config = dict(
    router_cosine_scale=20.0,
    vocab_size=19426,
    norm_eps=1e-05,
    init='uniform',
    init_std_down=0.0,
    seq_len=256,
)
Below are experts of layer 4 (counted from 0) of a mixture-of-experts language model. Rows are named router (the router's row for the expert), gate (a neuron's input weights, with its number), up (a neuron's input weights, with its number) and show model dimensions 0-255. Each number is 128 + 24 x the weight over its row's rms, rounded and kept within 0 to 255.
Before each expert's rows: "gets" lists some tokens that make up at least twice as much of what it gets as of all text. This comes from a sample of Wikipedia text that the model never trained on. Tokens count by the router's weight.

# expert 30
gets: ",", "),", "\",", ".,", ",\"", " ,"
router [126 149 129 104  98 105  82 142 115 130 112 136 158 108  91 135 131 122 113 106 130 144 169  81 141 117  82 162 135 186  85 136 113 138 148 133 124 142 101 116 133 134 147 154 123 134 104 163 137  74 135 126 111 121 116 150 136  98 107  93 112 114 115 160 103 138 120 107 158 108 120 170 130 155 152 138 137 134  92 116 120 134 161 140 132 144 124 127  59 131 144  90 136 109 118 128  95 123 148 115 128 133 114 124 114 129 112 149 130 152 129 150 127 178 145 103 154 152 145 111  67 131 169 148 126 127 127 156 130 149 148 131 151  90 153 114 118 128 119 167 108 176 143 112 154 108  62 110 123 106 139 166 123 128 149 172 149 138 134  91 106 186 140 146 123 120 125 128 109 180 150 178 135 120 131 185 116 141 109 136 141 102 153 111 155  94 145 177 121 181  94 122 133 116 145 107 132 128 141 150 132 124 140 100 128 103 132 169 126 141 100 103 133 160 141 165 141 153 154 105 121 156 145 151 123 138 190  80 171 132 133  98 134 122 125 107  66 139 163 130 140 124  91 131 172 111 162 116 148 115 104 102 159 126 121 146]
gate0 [ 67 110 167 136 126 135 140 113 135 124 126 133  99 120 139 124 126 140 114 147 131 109 104  90 120 135 122 102 115 110 106 106 128 124 114 147 133 108 131 122 135 143  96  93 119 166 122 118 148 110 182 123 136 164 134 123 126 115 127 146  97 135 145 184 118 141  91 181 126 138 101 140 103 137 103 116 163 156  68 126 174 153 183 141 137 146 144  91 148 132 197 132  94  98  89 123 104 144 115 142 155 122 142  94  81 144 123 129 147 124 121 163 102 159 114 105 162 120 134 108 130  89 186 114 136 147 120  99 148 106 142 156 124  92 151 109 127 137 133 128  96 152  95 160 168 148 111 152 110 101 170 118  85 161 118 125 168 115 136 142 135 150 145 158  94 172 168  70 104 148 159 102 121 112 112 128 125 132 107 128 118 169 121 133 179 140  99 115 116 162 124 106 102 140 161 113 113 165 146 115 160 158 148 152 108 126  88 117 171 125 133 105 119  79  94 109 130 120 101 113 123 109 100  98 157 101 145 125 105 138 139 120 139 108 140 147  97 152  97 169 146 158 121 113 143  98 142 151 116 140 129 125 116  92 160 115]
up0 [111  92 178 116 115 127 141 114  94 134  99  96 156 124 100 169 121 152 143 104 129 101 133  84 102 127 127 160 132 141 112 101 133 110 102 132 144  91 123  93 157 178 188 133 131 155  76  90 125 104 146 125  86 126 155 151 124 148 156 120 158 131 168 118 115 152  77 125 140 143 128 145 159 103 102 121 140 138 103 114 159 126 110 163 108 148 117 108 126 114 145 163  98 148 127 136 136  74 136 145 126 132 116 111  52 150 112 127 173 146 124 138 127 132 140 107 147 156 140 118 106 126 184  88 136 122  96  88 126 114 156 167 137  87 164 125 151 136 121 127 115 178  86 104 151 177 119 148  97 118 129 123 131 166 127 131 152 140 121 104 104 136 121 131 159 169 147 106 121 152 115 129  91 117 102 109  83 162 104 133 122 137 149 146 118 180 111 103 122  89  93 129 130 107 157 140 123 141 134 150 145 178 126 109 120 119 126 109 181 111 146 102 160  99 137 128 171 135 127 137 133 124 143 109 119 117 148  67 151 175 109 124  89 122 152 157 132 129 112 128 136 162 148 126 137 123 163 123 141 156 160 123 135 112  99 123]

# expert 15
gets: ".", ".\n\n", ":", ").", "==\n", "\"."
router [143 128 150 169 147 103 148 154 147 121 115 107 156 118  88 142 131 138  96 113 132 117 134 123 167 139 127 112 113 110 117 107 122 164 178 116 108 118  73 130 123 136 158 146 148 109 166 118 124 108 139 107 149 137 118 127 152 131 132 141 124 142 103 125 115 144 136 114 169 114 122 149 113 129 138 107 153 136 118  92 118 146 105 133  99  88 118 112 123 111 133  72 139  74 110 148 104 149 179  97 128 122 140  99 130 123  95 135 194 140 137 142 155 129 141 170 122 115 131 128 100  68 172 158 145 107 112 113 132 108  99  82 114  58 139 128 145 119 119 185 124 150 146 110 165 144 144  64 130 121 107 152 106  79 124 153 139 123 132 126 131 116 163 184 145 161 149 109 134 166 216 147 140 142 153 163  87 130 151 113 151 147 112 114 143 122 121 117 137 129 141 106 101 125 148 105 144 123 142 112 152 130 145 102 124  98 127 145 142 118 113 120 127 105 151 157 140 158 190 114 107 160  93 114 147 130 146  91 162 159 143 142 141 139 122 176 114 163 162 159 143 156 122 138 152 126 107 146 110 138  70 117 125 115 118 145]
gate0 [117 101 142 139 132 168 137 112 121 158 135 130 138 131 117 117 118 127 145 132 121 134 144 136 125 126 124 130 101 110 179 150 161 155 137 110 125 137 162 132 128  79 112 115 117 123 119 132 160 143 104 113 127 101 137 114 145 104 115 110 185 146 178  99 128 150 158 106 122 138 114 130 137 168 146 108  71 139  80  99 114 106 121 112 122 109 124 101 168 143 119 116 167  85 149 125 117  77 132 104 135 113 114 100 125 130 144 146  84 175 102 126 146  82 120 121 136 118 182 175 143 122 156 120 172 128 174 185 167 145 114 131 141 140  96 168 148 108 128 108 127 147 143 111 133 147 155 129 118  76 141 177 153 119 127 148 109 129 163 120 144 166 122 121 116 108  89 129 128 110 149 114 112 126 128 136 130 143  79 118  90  97  91 151  74 139 135 129 140 118 133 116 143 142 103 119 103 119 169 157 168 162 108 142 129 139  90 115 153 122 122 109  97 105 191 135 126 158 141 138 100 148 163 164 115 117 136  88 119 181 143 124 139 108 104 121 170 119 117 182 125 146 171 138 188 141  94 106 146 146 131 145 102  93 125 145]
up0 [116 113 143 170 116 130 138 159 145 122 116 108 137 142 115 132 151 125 116 148 123 171 162 109 108 136  87 141 111 135 133 130 169 119 184 141 128 142 151 178 137 110  80 101  97 119 107 128 113 165 101 126 162 125  76  77  99 134 141 132 146 101 143 101 107 165 164 138 115 120 149  75 155 140 135  84 127 106 137 122 139 107 113 153  99 151 106 172 135 157 134 123 115 122 130 118 182  94 119 108 127 126 118 159 109 104 112 130  73 119 122 126 136 100 158 153 131 141 151 135 151 138 154 127 117 146 163 100 196 106 138 146 146 125 129 116 108 101 185 115 108 150 127  97 160 136 103 113 123 130 148 170 107 188 119 158 153 184 144 150 132 101 171 137 162 159 130  94 136 140 127 130 126  81 146 121 154  97  77 123 122 166 135 152 145  63 125 117 147 138 122 137 125 112  51  91 126 118 107 164 149 143 115 106 115 124 119 108 149 126 124 132 121 145 117 163 122 162 153 137 110 172 100 143 113 101 136 102 125 149 119 141 117 108 103 112 146 123 113 114 116 154 147 163 118 154 110 145 160 109 122 164 132 112 113 133]

# expert 27
gets: " in", " |", "|", " at", ":", " from"
router [142  96 116 128 129 124  89 161 141 160  92 156 163 115 108 124 132 103 113 113 116 154 135 144 146 144 114 151  87 140 116 130 123 138 141 153 136 178 124 141 123 102 140 138  71 155 126 143  82 102 177 139  87 143 111 128 118 102  70  89  89 169 106 111  96 133 101 137 136 141 139 134 133 127 149 109 128 104 125 147 134 164 140 105 161 125 139 174 147 128 146 110 160 163 167  84  81 130 134 110 115 129 133  70 104 138 128 137 125 117 116 151 131 181 129 146 115 121 159 101 101 147 138 141 157 130 139  93 133 122  96 132 139 115 156 155 116 116 115 148 140 179 144 161 192 121  88 116 123 109 134 140 126  96 139 121 109 140 109 109 145 134 157 125 162 149  79  91 160 163 140 157 126 125 176 136 147 140 143 122 130 164 155 120  81 124 148 129 117 144 126  75 153  84 141 137 155 118 115 178 105 136 129  96 103 105 135 159 126 125 127 107 109 117 143 118 158 100 128 134  97 158 112 102 103 104 171 150 148 140 145 139 120  70 121 128 119 125 129 138 153 184  85  84 137 130 111 106 123 146  82  90 137 119 147 132]
gate0 [130 136 124 150 142 139 118 146 123 147 169 146 155 113 122 119 106 129  80 110 102 102 162 152  86 100 156 104 133 145 140 133 107 151 134 136 145 127 129 137 117  92 129 118 144 135 133 164  90 119 140 151  82 167 110 140 151 139 113 110  89  87 106 123 124 140 112  91 108 149 105 133 172 153 144 193 139  89 113 141 110 135  82 109 131 198 111 167 111 123 129 128  98 164 109  99 129 132 134  76 160 141 143 115 133 133 101 124 142 119 111 111 130 138 109 103  74 119 138 129 145 134 141 173 150 157  85 108 130 123 142 115 140 132 153 163 163 149 137 114 179 153 118 124 115 163 147 154 137 102  86 153 119 114 117 105 153 163 129 160 137 169 128  88 107  93 121 160 116 158 138 141 175 124 121 134 116  66 120 113 115 108 127 136 140 148  77 125 122 139  97  98 166 153 134 101 139 108 126 122  91 166 141  70 137 159 116 128 106 147 100 162 100 173 142 127 133 128 161 110 153 137 151 136 110 132 159 122 122 108 154  86 143 111 145 129 142 114 117 138  98 141  87  92 130 104 173 120 147 196 128 127 143 120 128 138]
up0 [130 140 138 137 133 167 122 119 100 133  74  80 122 131 108 145 111 131 180 178 138 153 124 151 150 132 141 174 126  87  75 162 110 110 140 116 114 150 143 109 150 165 118 157 139 102 134 139 172 102 107  91 123  98 128 112 137 148 142 154 173 119 134 131 145 130 128 135 125  67 121 137 106 121 110 106 124 133 145 122 148 135 163 135 105  72 150 122 134 115 136 118 142 126 137 159 131 107  82 163  92 130 124 137 107  96 169 141 106 133 116 150 155 109 176 163 144 139 130 159 133 130 101  88 131 104 162 151 157 152 108 140 114 153 140 144 115 118 139 177  64 121 108 100  99 101 142 128 135 132 166 110 129 124  98 163 118  95 113 119 107  99 129 156 142 151 123 112 137 110 101 110  81 112 116 144 119 151 123 130 123 134 111 149 115 123 118 104 145 109 149 157 112 134 100 146  96 138 158 120 176  98 160 205 105  89 121  74 147 102 128 108 154  82  89 111 150 152  81 136 135 138 119 120 132 152 139 115 109 125 124 158 108 144  98 143 120 139 108 179 145 104 150 136 125 111 112 154 123  79 115 169  98 126 163 126]

# expert 14
gets: "\n", ")\n", " |\n", ".\n", ";\n", "\"\n"
router [127 105 103 123 137  93 100 135 151  98  78  91 143  99  91 118 135 163 144  80 107 137 141 120 157 124 135 141 104 160  75 128 144 104 104  89 122 126 125 147 143 171 137 123  83 121 101 130  91  96 182 110 133 154 186 119 154 127 112 128 115 174  84 108  66 120 111  97 124 118 134 128  90 123 118 127 105 110 126 133 157 169 160 108  90 121  97 129 138 133 119 101 156 137 153  99 108 139 151 118 105 146 139 143 114 165  98 129 130 107 141 123 123 118 125 109 138 125 174 107 102  97 107 153 129 106 155 127 148 152 164 105 131 109 156 143 162 114 161 143 140 147 171 154 186 131  65  78 141 121 178 135 131 131 145 145 152 136 114 131 134 130 152 168 121 118 108 144 149 111 130 134 120 147 115 120 164  99 144 172 153 134 103 121 116 149 134 140 177 163  57 107 183 154 145 121 129 114 135 134 121 172 110 112 122 107 146 159 161 137 103 128 112 132 148 146 114 107 137 124 114 118  95 125 114 123 125 116 119 125 141 125 114 137  98 116 138 122 143 119 107 141 150 113 147 161 106 136 184 100  72  86 108 135 145 126]
gate0 [137 125 163 131 138 105 109 127 107 126 103 143 129  81 144 142 113 134  88 185 150 152 123 107  71 135 126 116 192 165 143 120 121 120 129 123  79 158 131 155 121 184  99 144  94 118 116 115  91 138 140 167 121 107 123 134 118 116 159 144 143 115 112 150 126 139 113 174 146 152 112 141 169 116 145 137 148 126 135 106 112 121 144 133 152 152 146 132  74 121 152 161 129 103 116 126 208 160 155 155 143 145 147 132 136 158 142  89 155 143 167 136  90 158 145 137 164 165 127  90 119 139 126 107  94 100 130  88 176 152 102  92 110  90 106 169 148 156 105 151  90 121 133 157 120  92 130 116 116 115 161 122 132 120 158 151 163 100 141 112  92 116 115 119  99 131 123 120 127 179  88 159 108 126 133 136 125 113  90 130 125  97  96 140 148 137 163 144 143 125 126 137 109 119 115 160 112 127 146 115 130 113  93 152 123 104 116 112 113 107 105 113  66  87 141 109 128 157 159 160 100 147 100 131 143 122 113 101 135 153 139 186 130 115 135 146 130 106 135 119 162 187 102 101 106 145 108  87 131 128 122 143 130 110 119 128]
up0 [123 134 128 121 135 130 121 159 116 113 109 163 107 158 160 163 139  90 133 107 124 115 115 122 159 139 142 143 132 136 133 112  99 127 117 150 110 148  82 134 120 137 120 108 132 159 175 115 125 146 166 108 114  97 113 121 142  96 120 146 181 100 114 125 151 111  91 128 105  54 125  74 128 123 100 127 109 120 133  92 121 120 120 139 121 109 110 167 152 118 130 154 119 161 148 120 127 164 111 116 114 175 175 122 129 112 103 136 134 114 128 145 119 104 127 138 136 115 144 140 135 124 138 130 179 166 143 115 130  93 119 131 118 130 159  84 113  98 123  92 109 124 166 122 147 139 109  86 144 136 121 168 128 142 170 131 131 110 114 173 104 130 166 143 131 146 138 158 130 146 138 103 155 114 106 122  90 126  96 166 140 119 119 144 124 127 174 139 127  90 121 151 120 127 110 120 120 159  95 156 123 107 160 180 125 134 131 127 102 146 113 139 161 118 137 134  61 154 125  96 185 131 155 107 169 164 134 163 102  86 131 120 167  81 137 147  67 164 131 129  90 111 167 203 144 127 141 104 142 103 130 169 111 176 158 156]